config.toml
normalize_top_k = false
parallel_block = false
init_std_down = 0.00392
seq_len = 1024
Below are experts of layer 3 (counted from 0) of a mixture-of-experts language model. Rows are named router (the router's row for the expert) and show model dimensions 192-255. Each number is 500 + 40 x the weight over its row's rms, rounded and kept within 0 to 999. Numbers have three digits each.
Before each expert's rows: "mostly gets" lists some tokens that are sent to it at least half of the time. This comes from a sample of Wikipedia text that the model never trained on.

# expert 14
mostly gets: " John", " Charles", " RAF", " James", " Theatre", " William"
router:546499549518559500505542487493515509443551468457552547472447466495552505492488483467513579528513351528509448509504535503437500473456521492522510442497506534558505479533573479563479492485479493

# expert 10
mostly gets: " following", " career", " After", " only", " he", " During"
router:504468508437479537583420526511516448460469510497505512501529571464510507546518478492494554487478487476404471456513498524503460529481553440538529492566475426466526534508533514514467545551564444

# expert 8
mostly gets: " Candidate", " Turnout", " Act", " gun", " chronology", "or"
router:544502528534468447454507439510522466435513508536502487510500529482492508508441437479544508461466441547498501402470529461435477544437503562497554466498443521462462519539471484506503538520568569

# expert 15
mostly gets: " there", " There", "è", " France", "ét", "é"
router:577469499535495532525579519504513535466458426516559491544511506546539515470447477487480560509475450535489442488518507493496495446499519553570535500588476554474476503492549466490428433480468423

# expert 1
mostly gets: " ESPN", "HL", " According", " Chicago", " Racing", "LB"
router:501500523409532487488447497492511390499520520508442516532541539481550502550546531523484457481461533523449498502451486503508510492498491484524560425545446516479446537622536475480424530465622496

# expert 9
mostly gets: "°N", " significant", " large", " Historic", " long", " population"
router:549520492474453544460513443483475451405486515507501485508521548414532436501478436490526478459443474487435523475436449469444540508470528527519555496506486519473430561491467484522495525450516523

# expert 6
mostly gets: " prov", " disease", "\\", " obs", "imin", " neg"
router:491488494498478525514455412556446525517472414470528537456523475463470548432526472557561533567517470492505472480532505463449525547518493452506419484517464504481472466540543537463484459453471472

# expert 4
mostly gets: " Bh", " Raj", " India", "ō", "aka", " Singh"
router:475479437483487497491481526572463518523481550500535508507482506479493464565429504538548517538471501463501512528490466546404554518436522494471546545525486394506530510506489569504516522466457572

# expert 11
mostly gets: ").", ".", "°", "′", "\".", ":"
router:517471528455529556533567445596522483474533493566516588489480530503616525540491529559565597464452429472489543414456461476501574531514503471512546450464535488493449570502466470539533522445570521

# expert 12
mostly gets: "0", "\n\n", " |\n\n", ")\n\n", "==\n", "===\n"
router:512397491432489457435515454518531462509531510502478489527501541477537480482494531534492464588479401495538555460454413469508610467454526465524518438521528506536458519547497464570427492536567470

# expert 13
mostly gets: " (", "–", "(", "/", " [", "-"
router:481479472470490585543549482514455483441533469489480554503488574476558594471520454479454557512520514508477545487468501479476542488528428457514544499559500471512463580522470446544458516484555447

# expert 5
mostly gets: " K", "ö", "š", "а", " Slov", "р"
router:427489425522483466500485548453544552506491495468499472529516456424544436599504492491507520553454500522435420519440545530529473532426536538529553516566528532439475492441529505557513478533545503

# expert 3
mostly gets: " are", " is", " will", " may", " does", "$"
router:433503502545501523462515475537409531494453449515486459495517488473478510452517448590534526581497451461481506435554553480455548494508451514536441535513477458498449503504533545474493440465471457

# expert 7
mostly gets: ",", " September", " November", " January", " August", " March"
router:485487530486494499456465516594466501478477423482487480508604554542546482578469440516506487465456504448485543439434466502402518537551443553469562501495516478458422479499463424511495484525557482

# expert 2
mostly gets: " |", "|", " —;", "  ", ";", " whose"
router:482509448475461516524519516593528429519525475469491543451494537451499509588535510517528476494449443496455576489488456575498605525467551459513503555578499461490494531509481445464457513523477440

# expert 0
mostly gets: " EP", " Records", " vocals", " Label", " Live", " Up"
router:441454460473560505428484499537480515475502491514452479513505557521474506449555504563542496577467518425522467469467507464537487477515466509619473526549452502499433532566541444435480458469506439